Experts of a small language model: vocabulary 16384.
Below are experts of layer 2 (counted from 0) of a mixture-of-experts language model. Rows are named router (the router's row for the expert), gate (a neuron's input weights, with its number), up (a neuron's input weights, with its number) and show model dimensions 0-255. Each number is 128 + 32 x the weight over its row's rms, rounded and kept within 0 to 255. Numbers have three digits each.
Before each expert's rows: a language model's description of what the expert responds to. This comes from a sample of Wikipedia text that the model never trained on.

# expert 4
Description: Periods, question and exclamation marks ending sentences, plus decimal points, thousands commas and abbreviation dots, e.g. "eight.", "2.54", "H. costata".
router:148098128148109182154137126147158095169138152095120085127108158132161141147113142095121132098187134143131111106125204197134142120130126128170135144178149076144098135108156206121111106163055113151123180162144125142103120064140131154132121114086107108184150145112124103076144117180142124223129118089137070198082118114152119131116150183106155094099052114102106129186137150123163107179120170121081165181091136120130120153110154150121120119128125199070116160160117159131115107153160131136114136182152166106074128149083122137132109142099117153100161119068121144110092118133160118134100105220070123109146113088193106128108107128118111091128095090112222144170148121069130182199126159155126094143207084101099111156168126201138087066121066129138144169125145128158061107126145135
gate0:187090100190063127088060127157152138153176104080094140146125057168135187113068146139132132135143124131140120133165107114177140126192167163152133164166147102147114166088137193134104119133121137122114078106094089119168130131099090164138081047116151170122113105118134173202162100153131144144078108103130146155104111059059138152121135138128099068135083168178101097156212098151122120124110108085082086135049119081135138094142137108134068149157131117173106152116158105185124149136108110128114086116083140124150139215130102106155142126116065145156131136128141110110123092138116117130134151076136111135099071154203152103095145121146085165139125117097112188108114133106163094178124154125112063126135122094111113122126081173152226115100127134077144170112183107132118140170194142
up0:102085138103137137130148151114146097168152125166144116122076162106152105097117097108112124076121126100104094105059121107136109137082101030111123110137050123090126093137113138129123125128163150146130201163198134122095186132088144121063169163092124094145102131119115089101111133048113077105126114109159080124104106147140108090127149097129140200171168132090121155080075153076090159120149152149143097127210161139144144181138107174124151104216124149158166093165078150130082148161150165149116138143153119167135097079139133143095101105124147093100154103117142134151132156129142133123112133143094163114099209145067142132093180142148176149104106181132150083128154113132111158064203129149157191119119081125138159208101142105155073144121160227160156146106070123082107119092146112
gate1:127104132096136161065095061093109159166095108152114144175148177081151173168095163152104129112071139142142115152125143126114135098102127107149088072083089167119147159109080175110096116087151158138178087127172082100109173129113102156128087150147210114195099092131111094139112093183143157097150101152115104140121146117147112104113157086109139150189083088127097138142109090117117084060136165092054069125080119103114150139155115121110168179191088155134136129082166162184063136125101188151108113175134141115154127166086178095149125115156126150070120156056121158164104159117150118163098077091186174123096113112163141137126144105139162150139114116086103174187138097134140069169123094118085165144142106165140090096097156116114133143099058087156145120118113105089087179171048124
up1:135127133141105111075101118113119066163127110089119151144190134101154104108145135140162101157118127208117102140132129108134123071152095158128128092180114120201124128126100087171247160108082089210099148106103127115109118147183143174155102129113071111117121155122148095065083140124112139236086107149151107131129181162130103102134124146150136132100109147106085151166117169114168149164102102146115104116134166140116161086154115119058084135103089144111122105138138131114111155160141153106096190133121093094107080094103133087131180108088108171184110169179093131082121092106100127108080099137128142109142155170073146117164084118161096125144106047033126054136178144136118190151086057139134103141133108108174135131123152134164045126123170128151097148142142111158128130163166083
gate2:122142097071114131115121097099157107076099125170107147121108164077151083138122195124163133129111105136190046176081150124158119150077148142139152182053147114172120093097148051165112164122096127100090176165124140174101126075129116126063090114138159134094104113147142166119175128104120101154138143147095154157096076164110160093148119132116114089087158114152113074159120131050152135037102125137090140144108067124109185126128180121145105131165111105117121095115145152101099156120169086123121136144158098147184137158113150098173156086108129203123121119143102124103144139173099114088187102163109151145087157077128115065172071018158186055121128203138113127144190087103148170099103107129107159126146100087146100084127165124096126117109091122134172121164123076138107126136132122
up2:169134153145151101127119107164074076066133117141133140131093117135109158130082141088154126114149148114101124095078141092141111191143144135123122117064140121157102130177185041143097183137118122138076089109140108166131115074058116169154120140149093166000075146124099147154061122176132147122112134145140141170124125092126156064126123119153114150138145137200078110144090133052124145098110138093092119136052149122139176085098134146111122129114143096081167117152142120134072175115126136103133132135158126124119142132111100140140128079135182166074095190063114082157127172142099120095136063160133115109061151173119184114116147157158191096166128197096107103174091098136143183112042149107154152122148094168134136065128181133137128106108127176114141141147128154134104120096109094
gate3:131119117159147114172095146182174105081161111117107092160085147146087151165180089124103165138111132091119140137169112107113155125116153136147166108157073093133130100127150130129122113162135156144096093217148105125099161118097137144165135127102183123175129139163127060057172104101081129080088114070150089172126115125119147145117152143132137099095156094076161111163158092114132085183085129116081109144088107123129118098143100130166119135135133160131160212221089083086075116148148229079078129079148133087076156134099095110104131148121133153112075058109122110133102162073127127119133130126125105137147089148163122104094142073054159117120137111078130087118142123112130116174158161155129161167171080179094128139133088105098139126034114132148131059088145105145152052092143197
up3:105118099161142098124122134136153191128108130113204134141189142112119159131142132136080162092118103099140111144134116047116122096163117123110105107170098158130081114169147165150103117125158091163070075144123041137062159153150095153092150122151130107092111077149109146131071074094132143154154115115091092102175058119183130084085115146106132165159140064141084156079112116104118177140155130139103044088105158100149162089104164155159151087089119131152121137098134177127126139136141180098117079081118158172118097141123122087136101210208136158030105179132129164116104108141155169163105139135131117202067053155167118127113104081114151121123114146090147161120107124114105121170110121127105198202114087153095153172151118129122079145088159127122130119089171122126158059115123130
gate4:157138157146071162113092110121128166148158117111136110116124117155129122114108138139103128085096137150137069125099103139127140089100132148086072077220165142177075153105086115137159088139120109080111107156123158168131122092208138112199149111078148125156143143118142198145155175135135174176165114115079084000104164149117146158109154107135142100103146108117166113109095119135144185126085148105175096126143099169122128031125117121190086107171142141153145108136163164118138132131148118157153082173118109127174184082069129125134145119141130052132105120123098167149149126146138149171177117162134123130171161109101108154099127181098120102117173047104070098111120121145082111170118075115144121135143106136113123090121146152134126140129154039132071174089156117110159068097168170
up4:144141128086180135155163114134167116107113140163069159127140126124137099114163155125126115147150106124125156153179146144139126169139135077157210188081109132115183128069144127132155204186166145161132159091144133083091131163075132159118083132116160117064127102119125111127075097137126101069081108134170164228183095109102117127129152153141134134152124066116109078143173173072097081150193105145087152116125159135114108195121202143052207138117096121110124132142111112147158102134121139104099129075169189128112107117173138131128118130115097149117165124114131075097122162131117130110089097087116158133085091156093140123162160104128158165137083149162114122102127107138157137095118176111122148144119184130160136142133128094055146136115057187165176119161117191168099228128132053
gate5:117158103133156113124104128121120094174106164154146170135155147173181176064137116164094162148146118081101143128092169181158145117119124136170123160161092132126112143116167098123208083134121107125136119088149106179091111068168131044121071098100101133099142138137094109144152145184102116255133103161148199149123119136126111136109131142123128146093138057164117094117145120154149088169176088120099147151222106143137106095135139133121157096123159156080154139119125143126081201095109090115101146133126125118092104057103122118147124150169091124182138085149087143137149148151125097155164136088130151124166131099198047113120081116081077117201144099150121137120153136167128117141165144134186111109070180087158113107083105164100144122139122084097104165208093093108090166151166087
up5:104154136143150098151093094121095102147115161162173160128144156187169179060146108161120118158131140077125141110094145182192155133119113176172099159154100131106149134098149116125207092142078117123118129072124072216109104095162130071104058086112099137101140152147105092159161170150104143221091106153159188151118113127119083125127115154130136140089132080143115125110151098109150079176174100113084148156206103150100113085135151128117161089078191140098170159118129154134092181095110077138109108131121143101101127060125157123143124139186113102163127109149091120127148145151126108136168174095127145130147108112176062083105076123124064111206140103130149140113171105168134105160177124149189109125081139113140115114079121174097151100136127103103099189192073091124086157148139068
gate6:168128137131089149105113113135132134136128159160110147118170095161162151163189077134155114098120106068141197149151122204171131120168161074112156190172133139089185176146119103119065119121205148155139107142090105141120074085136121074130178133120060116147108075117141137130050120103080096115141107100059146105121141129063136143091190133108103108149136059149186140084151122103142139104113102104106160191138139073138145179086118157111067140098110121095118115112172132137117126099175002157087120110120164146145139091195050197118128098102096115168148123120153108134145143119152107107104177057128104148143164111101101114142124058107164132131165120147073185120125138182127181108125123106131128158141113104084099133123127115069083127098132151115134106125093121131091171105101119
up6:177124122124109148153171088100098135060160153060200151109154147135134129166153138110155107125154138112124191140178109169116078097181125137130133163146146147201093194137140152093102132172126161186123079151112119129154112108051116092081101119161041120177177139116091135157148127179087104114109120101063170110156131156107110149093099103194055140153109077148107155101171135074174137109096118099116079189149091089130108136119084140090083137185106142099155134094103124065121091096103133077112147160093122137173187083160130129098123174110081114159135129178162168148155117096154139130149122097161137122074136144112187125140100104145141085164155096112069180135153149143121132158201105095144139152180097113142148101179074173105093133123104078090117084127109168134108080123127130
gate7:104117157152091130141128134171093153108154141116131105096104132071123134090146064149097175175121151155179149146122153248165114091133167153153167078091176093115209094115163199180096059137126116112156092163165098184115146143193144091101113132065156094124116087135141095095150112150134118153124140112198137171155149111131121108126109136112109063131100214118172155127107168206135076097072133150156168082127157130122116145123120118040175119162110130148124133112140102141089127110106066118115166063108141110124074146171140113127061131144156109104152103127104067107115131104164107129169137103116081125155165136139083114090138169134078150115176159134179039103114107098161143131112156121140136050118104090164113154093115115124166128127112113133086174139100163162130149135146143
up7:136167118115131135139148122079180138154076096172099164167154120171142146169135174126136096089131105089091139087143126059106146162116093130079118143122153142167077123135123115075187184148113137123108153166096159065117181122064120154127168166183098174158107161112145158164094138080129117105124090162044136116100112135130137186106171130146094213134166083118113125107159103040115208186176121105100074140159089119120155091103131122187136124136149120143160105176142145134171097135151155157146090138144105133130197106101154144132187146140135131125109157099173155131142176151092113136080168134120156113103103141096170139156107127162143145171067108138089240173145182176120117150135091116118149235144142156118160084155119124184093129139131154134175102111165126111136144117095137

# expert 1
Description: Pipe characters separating cells in wiki tables, plus semicolons, slashes and equals signs between list items, e.g. "| 2013–14 |", "None;".
router:120128168155159196186129130111142107173096114109075108130125130171143106146160141129120070080156180174125115124123131146075133151162105176111076166132146106160131105098105085176166120150110143117152140165088114115105209137135095203090153135094103113127122156075111061133118072129171085122159101104164128142179118096136091152111157208108133070148089084116160146139089087106193111121134053134158131153115129135151148149186196087141152178122139155147154111114089153132116092187178123131194166216170134070149147171078151142157118126143087145145160103152088132164100095132160154131108153207132095116155143092107169094096143138151109043092129119104119096191154105106114159155157131130121106105126130158152066157181129139129104086141122181139158162119148129114052171097135139
gate0:132092130134089112063133172153113107176151130023194143088160136124105038106128167172164180150116128102081151125151137153107131098167153145154205185160098128091154102151144183106096126101162147139143179172121123117121172143130130100176104173165163101168092088154136110184085090145139140148050076125097134129135145165138127122118141116089128123117111126145148244131125144104144154121079110141134164163092100158174155133152156072115113096058129090122127110164176171129157161130093077054152123118159099089146110085114154126121107146105115101136112140202138102088133119133150118111165119120047116106119164185138139197102116148151135144109075154117121121106163094121095115124150072124088103119148111141123112120114159143125092128198169062140151202180163162128143102107087118
up0:114127144146201149174092064123122168086159148200113098187057082080101172118067126085131080112114188121153117104134095118139140146087096121149091115089125144139108126147131104141122095130082114096139132107110120082142115087232131177127131100082168150067131132134123119114128184110112124114179146142152099149143105124131118173120124134103105098120178177143145126105132133104119130143175185147124026076095141110093094073120103121139195139147127101157130170104125123192119154117156198136121156155098098149104213128099063102116135147157139091149133108107098160155142171103135137152154150124161122153085054168070162108174167083100098094148100083117113112149113138134149136148136118143167128104117180164112132150131103155100178127082040110090137069074108064114128135156197129
gate1:089123117149196150091138096132125167143108084096090156102121117135129177049126136160124145114138134060146162095162177188128182149089129147104168125130144148123153129126126146102126121133184195129120083073081124101105161124167105168189172124193077104178094152135163079097057115086136098204079098134209135150152060094159095167122115132094109140134153113106143171167160092153138117046162121153128113129175128107096147150153179139129094124142130067052144096103096131103107113133133144095148106102151070150137183140118122104144135102138138141165129159119117167128114147158117144158147173102116131096159176112106138131154142151174178149153180228156149172125166123112171140097070187148139171104066153123117137205116123134150112130108098091135174120114129096098125076164187138
up1:129098092118151139179133106150138110112150093085095102100146120122142149074109108082136150160106110144106135133137120117078137146161111124073090129180141116136164179090146101119133151130116120083169122127100090164142146152180115162225124117052078167119096186099127151133121121162112127016163136108155136160122153112153138073151120103158128146156139153148121143131071148130126089110158079149158160136135164192170125187086110194145192095117113162089148141177072114136094131129149149120151205140084146138125130166129096108123084055179136125177142117150152123102123153124150107173137130076147155115153146115110094135132113138144116084124149158094160073123102153179114133188199083112098144208182127165122094161175119162025146136134089130124083124171144117123162145202043139
gate2:142118136170161056105106101162163169141168123084136043123142164099081061138146103118183111150122147129109106098140084100149166157164115124191141116088176104123160098121139095130131168176145074128119161112138090153127143183128144080105124104101137137161144144127144135145150133193126122078200128115185146114138216153141189070136075104089173132154131185146113092097151121141114152121135112123138120093096110141129173154104149087127161126113114109106076154150125101125117116131136154146080113060099124113098109161139111164183130119176084099052134107169065176108147125043089097103168109083147133181103065091154077109076135116163142125114166144160065177136177121117156116104054136126105150086120108185125131097123107140087081114102191101099073146171129137145110123051138104
up2:116118115104094185120134155071083119068131102175103173141115093125136171104112144118111154134150105151092150118141151185108090130076151128088142172172092134143116125098094167140169130128120123120121121124089184146164130147154138171172144136129127131140115129149092110145119086074160142206078120142073116165138068111072114174125158146179093143070138125106144137145104177141119123126090154115139112133190096109120132039129097148128105151154130152119171106134135141143088162097121048128145137105173118168150077111137136106091156151053192086179135134109184061119135130181174147140118170114088101084162165183103152161126118161107106135103098124108124045121069134136095113096190123123123088208156151149135119093167137105099165141146058159126098142076165139111168008185129109
gate3:113104138136128139201133141150128133149098147099097178122136085155114172120165089134139129132124115164152147096154093127105119154137138100135119169161140124141120177138140158155018156172104154130103075143116108105153146133165122101099158118131088101224132108128136161097090116153110111111135151106054088196082150136129120121137147147137121140181119117154121237129131155114152131148100077171107155107106072125116048136122096111107157122213115131166131077145129141105129083138143149205137143238140125115176095089100152165138127091162076174121137083179108140123127149112098126135135165105132108099168098140230092055104082129137168104109176043096109092138135131079136124171131151123136148142142099114173135161135121143137160105129077149137161123118156049163088147063117169
up3:146119115094130131186132127154116139134061120123123153107135106199159169087151099106148152109116167180192163119117094061119110145163106131114087195084094158131132180166116133135074121124157141131092059180112119085145135197184147142136157127174083124221123130113155092086031087118130159101118106072041089128104133179097105124141143146167118142152096142127088193104135158124147115070154089156125120102159157139129105055125097106134141137177133109140150090140088157114155157129129143169109174152109140106154133167136164137184103186195102138126146113150120120150154147107131122149114170121153110121099124152144082102096043131199127095146212057108131113137136132083165148170123148147125091108132143123175117136120108133114194111146122158146130122103157079145084094095104213
gate4:177086103130173145196151145100090159135088150120138154148115092117108114145097146106140131162108109131187136117183101080015123137128131082125062140152139139170051106202140195129154141146187130125137164129144137097120178062129161175224096156121121117211151186116130091110168123123113129152092129117094103123142166102187112152113159152123168118137156116136105165077174160129158120152111137128115179112116142145139113165156125159149135095164135093102129138100101142161115121191154125131144159111124104135097171143126112116123091107114160175174096169132127077147102122090166136090125201164168141147132152132163112167100133086166083153146069133126149249205119144145131038095106067125168125153099146110121125141122114122125142142146106108188103135109101059129145123173141101
up4:175080111116182124095152096118146149133099118173142135121106073141096155172127130132091112094126152112203142104113091068112147154108097148140071092188219168116071114155136125184095090143142092071111105044169118093110126071067128164188113120116101152140098164140089096112112149116120187143061167112045096079166113124159080119107143122158090146076175101158129162099127152163132166162105176149107156088181156085112134182134149181142058123154109096083164146150152162087103122168134122141109104139143133111110156179151114118135136085129167182181104138128148085133119088101105114138158146138129140142067195094118105148131117080153075185126104104104136169200134141134120110092104068125137099168106155112122084123119119141125133103164140156132096138128077076112145058140104090
gate5:103129135145101102170158163170152132118182097156149143102145126096167112141153112110107132157077143125136096134159164179067066114170147140147142116123104134066062150144084150112188131147106048165151118114096091123162126150111125169198120101100096116143125105152072151113111164084140136204111142119077129149153078143167144105084136107127118123089111091129088114089125115168134104047152083064158131147101140153132095135125123122154091166121141107150158139127142111093136131107102096106193107150114067111147095104113093144107148160158208095145124099140102189126084066093121159131143128139144110088056101154188144165139082127128225106102093097136152126115122134131049069072111093124155145104153116103160151160117117093194069170159197107110105185139171128092129158139047101
up5:113128110143128103159124154191173132127132146197147156102134130079159106140150101121090143160098159127166101100135170173060061131120155131140144107161110129060063151152081116096192136189117085144124093090090064101164131173131122161117134129096123116164149100145071174121126177081132110219107151122085113144150095164155157106091155108145110163093083105135093097097132101134119140031157088050149108151100113146100096105130110117177107159089135106114167138129130148074137105122134107090169121136090087119149118134152127149129166178121182098172137091153091185096096060103101127138136109106149093130077111149184144147154059156149196097105147105114126099126122134154062035074116116128135141086190124150156143137104112119169083161140193103105116163157190101127145160130088125
gate6:125133133116135162110159028102162091095128137176229104165171196123151136103175092155136173130151152115146116152114182129095142136100073132097112128119163133149135140162120173147123141142168150126183127154152112116164115150079148117112140171172155043127146108093168106168132126089133156112115104119141192141194114114141144102128135066123167125104115105078193136119145095130155129163119124112133132100148169142122077065113119121128071158102162090131177129134115127102147046118076169185100117125088166149095120122130086094100162125125165125120106069159103160159127060173182127159117154088102106124148102147159145148096090077122102031092162155102098150171112130162138169191135115133123146175095042137157114076134130110127127157119125186146071173070139137175103138100066106
up6:124138136109086128120193158097088150155129096130026123130117038154065201144120132126144096130071122124169106065109077179195145126135178145151131066155091086131076104116138100131082159118004113124057128085128145099065105152163121154071145124127075140169101173149104157081115125162126078100143158109106158076055111138175111122165096184117107124153156130130083116113104147119153107110101130213110097168089132124150134138140131126108148108168138174137142133151140104137110171140104083109156124168152166123175158116128109163155097106092141107161103085107166127078129200112104120127138110160188115134123158124119130088102140172164097185172132118124144130137132124113135124113111040118132151137143144099120117183107120195112152135158117089111154114092085104080129120137171179
gate7:137099142096116113140145103113108105129096096150123116151139177107069032120163121097178111120122151130104158090056126166114146108142150116115097199121141132121137117148107088092169151104135108129161101134106190184094127105143165156119139100127069140132129167134064094130152121097118136149133125085172088202156119135086150134125120131134137132090155205144160070137163112135141092212135173139150078155154168074155130173104118186158100151161156161092079197121091137177178061148157169153147123130115168110076091130126186158187091160076115124115116131068114158134143119098161142129145146117150123184107122135192113163080131123156134153199136172112135162133057142133117108054111178123123089197181095089091130069119090129121115127127118232122159147137157158124122099133114123
up7:138094117079126081149100144126115132155122136133155115067134118138103105122154125118140143103143115150091174153125135078181120039125093140153097176149093136071139119058148109128205140149146114093143205076149156137127173155176127175192108134126165088130147115109161132171126082068102122177106155119087151116126135165108136168121132129152135062111136130107125191135159150156148114131159167127145093198191204121168132105154139183181164143164122117189142204110150158168186175098195082218118129106117177084103135144171185117145105140107165119136110101152161082147115093114115130138212115088127129141085096118136158135091120170076107121174151163130139131114092162116083145090136108135122119146111137124133163116092153140131107135126183174104158207111119225127128124094113106

# expert 27
Description: Opening quote marks before song titles and capitalized name prefixes like de, Al, Mc, El, San, Ch starting longer names.
router:084161147105078150176056148065165147178107164114111104127117127124130161123124125150134115147102134113141118152133188107127074153099164157144142139090168094118114142184137158133157100173161131161099158145117144137044110115117166114190160147048159115126127038112121140172116121099122166174205176114181081135187120165148147104145127137127032112120137107112140125108102112122107079111093118157070168173111112186108128085118173123164205142088126133112144050112115132085113128105170113161165174150113142158112147093088160117134117133116149143120120042074074100152130128127143079094125162147213120115156123086149145135117154149082109103121079159075166129126124141129120150157184121078158069102111120153163141156139145116112075173163069158163082138068135110120111188129115118
gate0:097110102131218149100133120165071154135115100050107119133131202156147119157129127154132143125139135119137125133193138073185063108070160144071109206096109102131114079081106124134142130065127154064087206177092052129137124097112132126140153074148106108171166112074136096086106133126098131144133129103159088146099119074095127132125132143106111152155165144104119097098091183100123153140122110118115146147132178134145126100115138131139125129119125136018149104143160152117153177159139147091133116152132135118189168139124134165171104157132097135169108188150104089115105122110085159094179102149047170080159125158117112128112135132146125128111121103114114124118115117147128122125069171126188165138181065086069138186150166117144102140165179133127053190103122093112089139127227100
up0:123099171047087186162122134127150125119114160143115104112122128075132115143101098134073112122111093118114187109087150180134135129147091094119183152074151137151124123080171098109234153169122158100132107136180108166102125138101101094097114127127114129123145109196094086163122118136144067141104045158173142137187124119106131198166128143149100116099099181125149090122120144170111140138162117072141102122148087116122166143109133128127139158116148147148082088110146134176122108072103093116121108099123092131079132104122132130089091112080141129142140167202143100055116103124227137172096127133133119164146200132151122159151119200174118062170147132076091096141129147103144189117099043133104066109131104185056156095076125086109103130164124119190137121152122119150123178153109177
gate1:170124153076132167127135145094125102139153155145116134170169205143184112124117116176129135147129132126144133085083156146105123100178132174125112148167144152090112113136124081114029146152073118117115121082147167176133183130238160154073116177160113140187111083121166127110099111138085175139120159116129186153154089066096124130121122139109127114096112147147143077129131165166111114092108171102152132114156140106180107122131129116067146118132112110093154156156101122082087102127161106089143140110105091139140145110099151130088132092113138136193139114093108205122112074114135121165097177110173114069187126164084138089083169143106120195052169134141137101158104118125112228156159168119095115161187089101146138136128155123063171124143042069139138144105144138134110087081085077
up1:084167165207122098128106173118189119127107149134077094114097098153133160170191167136149159130140134146113082071150117102135116121169102031147098134115165119142120115154157153089161102109130133178112093156138081092089040134073112085185096111080108159163089178132144195133118192163090069082129178161087089120119117142169128125170137142110090129150142043117125173148089129096066136126163099145153141133177126148106149126106136080119099143128163148153101085136142183162153089119165148219118182107168170134165086131096115101172120152146138175093136113109149182129172103156130139185130091137122142143120127117114115190173178152132164146154113150114187117122163125139140036099130150125129122126140158160089082104147120207133151143163165138133156124095086114134134138101087166
gate2:072135098147132103095155139195115093141104078112137119084108097104152128126163176095161157163085112129112184180114150110118118135175110157119213110063041150113177130137174178053144182191100066169111165099112114096159141160130136094133161151155129118084116142137125119174126169105084134208019144156133093130093139143121144122129116139137072114104121137130095139138133096076139148107086097102103079055127106136141113125148168084136075143108152137109182162137103128124115128135133075053100133194162145133160067142148139181154143155154123173116094151165146116041115114127144127138149148085156092149073107192130090170170200135094134100161113088088121136117154101162155095141168121123155159147132155153132159171127084130147150119133113088144152145171143115099137102155064140
up2:046096142126125164192133058135127165149053158148181111139120148187124154112125146121121083050108164144157128160135109182142146118136113121157169217116179120144133113069116146137115133137154113176125074147184096134087088116118129103170111124066180074107103148119145107124113084116141147087104095123162130185148130089138109106132123108102108091120145073055100208149132133087128103061143090110106094115118138121160175117102152174118155135162080111204152113147095129167101190117061186098150150097137111132112140117143153090067164162133097137140191198130139070152130148147106106158160114085112135178139138088107194126098061115130189142156088149132171113131083127089121178135140102090163125123101144133152105121084077129135156159146109104108168093096115076167129157160106149
gate3:179136097130135037029078108141136166054111166000094178149114106086151086149161126150127144082170126117138153114069152072110101177134145165083101133157185146134152166056128115157165135081154112086121116120101110138093129109176112178141171119148140116140129110109135104113127161137117123127121135130138161076152182129098133141153101129140114139141119100141080098111129146121151155104114107162148068135051189120182126105122120085144112095142112128061080076124160140119098091158147111048139122101152108118135117158057069137086156107103132092104149181125197145151098122099101143159134142142176117117091133139117116135172158114103129133069158155125097120150122157090049157063105142119135125071101123091144088163188155170174148124133131139155108120149136158122130074074114173
up3:176142129089096141087124125122091159106128166120105132135123124103143097135126095130076091116146130130113112097134142135094159135128124125132110161133113176139071123129208123172109148121141155126113140114099083106124166099126118197106175102197142144142149158110181146161105125161165131121110119075183079049099193137118132120090122115164132154152099140118124102118205122067144073120084117124124144137145161145156148091124111091039113141168152130111090070027120125056120040069124089177143127141120060147133157105108095149057166077143146086129156140134174134168161233120146134075117065152135131124108126131080175114124164145146137141097116183146170115126110204133124154068154104113099084085139135147154111140206150164171118113149095133086159124140166146097138150125181100
gate4:126146139114092129106110115140091134153134111128120160114087085137121127119140110155069133147129148159125182117100108122130139150084172116135116079153036126058150112136102100054061119117090138111092071147106170163140146080138148123093169135114107101243099175132129165135123131143155120180149145083112166141054097170094117110150151127093110089098183230152129183153104100141126166140155092112161175132172146083116131157157160152134147111128119115107187103126133141116119163107127114145143114146126051135094128152081071129166119109162150118146119155146117201129143148115148105102159167152095161079168152141126131091059135128150118145078125092099065225170163153208135160120224120093117114105142169127153096169151135163107135099120075099140165079119193098108125131148129122
up4:100125135128088088107152201113120137148108137151129134166115154170082196118092116131150181112126129053109153139126130233114122078154134140096112157088132101164132137084101117130127181084121077142107095109117099120141118113150103144132139187136157120139153159134125069134111104101124156158107141125123087127167159122160131136139118114127106122132130129092146059138092125136175147170090106125209130143117069108080130123133086143069166137132126171159128183163143178088154186113085067146162099112181161083150125104131127138174117127134088092086144196140105099097101116128112119069129154172098176162115122156213073131197122116134132119072123083141134151135022162091196131159039133120091170173168103124174093164144148134108081117143104186125080091131121114178109163133166167
gate5:157114158135141096106070127150165139101094146137188089118095081145089101100121185092140112143121099102111169122126184110089173140052176087137116135163067098150133099096125095083224090111104105107100109088120115174108066135145078124138151117148103108191145108081113071119130177125147105050079104138174144135127097136149117091148150083123137129090157068123113184160108118124088142029093179107075176137072129142153113132121144167137146107084141110159125081135117131163121164138118122146171119168137156131178118081138133128175109097070160071113142143103097099141160124129106120193140178099103138108159111144110091145110125151128162112140155124162126163081154164147141085118073121104073177136089115171167143116160107128074156157136116054085178070099178181095144164113172167
up5:133134138109113147166141156093064112126164125130098131166106179123204140160124111151075112127121148125072124141107109130169070154161073139129144181086164153182071173172148140119107149115126137161160125127158149119114188096134217111142059128097159141043102146136082185137122137089123136194188206122102178069172148109131117194121120159165183086154120135163122152077100198144142137131127115135097095127230131111131137095136123133102111157158097140108097135137124188130162147124106172140084102085128136112130123213106162108103143154178121185133143122108142142144098171134126124082147126142136133138106116090198126104153105108122085164161125134094156075113098092159153192146179130089127100160163133134130113121080133113165137152128193147162086153168080130210120159138107083
gate6:124146104203144155104111084096103128123148130158067159115134126124187157105105097140168112128090142194142104132166136232112080161111113122113141103094169169128127160043112138141119097114142099118163119141125133112150092149098110115124100136142087112086137125100130154054162164162093100152111171079163131165149197090148108148132127162125158153079159066121178058150173135134152160133146084122117096123148210096131132123112119124066148145146181120130138160086171132166069068172166069153145140139171105104142159114075127086108171187127109129100108092134070104075122155152140115206124174152100146102105117158140139125175113100128115200181100161098125157148105126140147130109156142112116118174164127102128133129117126233142166151170085146107107077164160096104208104171106133
up6:128136165171127160137141128088125156147160160167035103147172116094157158166122076121167133124100098183174083177126117206132084130147151153169104112096175194134068150036115175104121043138153159118145178163091159128148126120120097162121072125128085109077116135150150177087171161148123064111088111115140146136132154134148116151100131157152173121124135112110205070151215144128130108103113103118163144081166205118120064103128109131129148152119155144157128131103112131158069081125155063152130150085159150150118131110093156100151155159146099087124116118142121122130123123121136113156160148190112130091113062141146134124176131137094096183137092172136134165135127080133150096110141103135110094170177136107114117138172150166145147192136040152145067081128194097118172086153128093
gate7:133136144116092128220104202132155132153120166224164113141130110154165211118117073143100106139135102114108142163003162187134101159129128180153146105167154150100045114189126152127139108114181145177134115075153158186102106111151125132156143176136145130153129033130144144148126138099129165185139152139174119132199139137119149134141134106147079120119135126132138113105112124184091147113106059129135173140123144145109073132087158091111219120103122170113122083096108099113093165104165133156106166142100109136188096121122165130140111105136127115129089091096107156176122127078130100085153130148179159126120128114118144083113130146120059140173064188124125153142065154114130183191166090110131120143106111148094117163074160132097099119140076118118090087104107154139084157126100135
up7:127134140126210113079133069125115135094166108065097179086139175096124041095129181121142183128102141150122118105255118074146140106141140110115106136098075107146188119082123140152130144140065108096147117123083094077139153119118139102087108072140162143117135157122102122094201117125135082083096113137086117174102143078144127127123149143108204140143140110142123114118152151112158149153162142153123032095148102126134184148153126159122028148167124102094153205138158151122181109145094145111145110123137094091113141146153082116135159170163134113093158161192148120080126139132154151179119139076093105156155125140076101193117082114160174107134149153125107112102188093137108101101124124144125144163129146132169150062176101128158151135119177107152182180161125114104147115151173121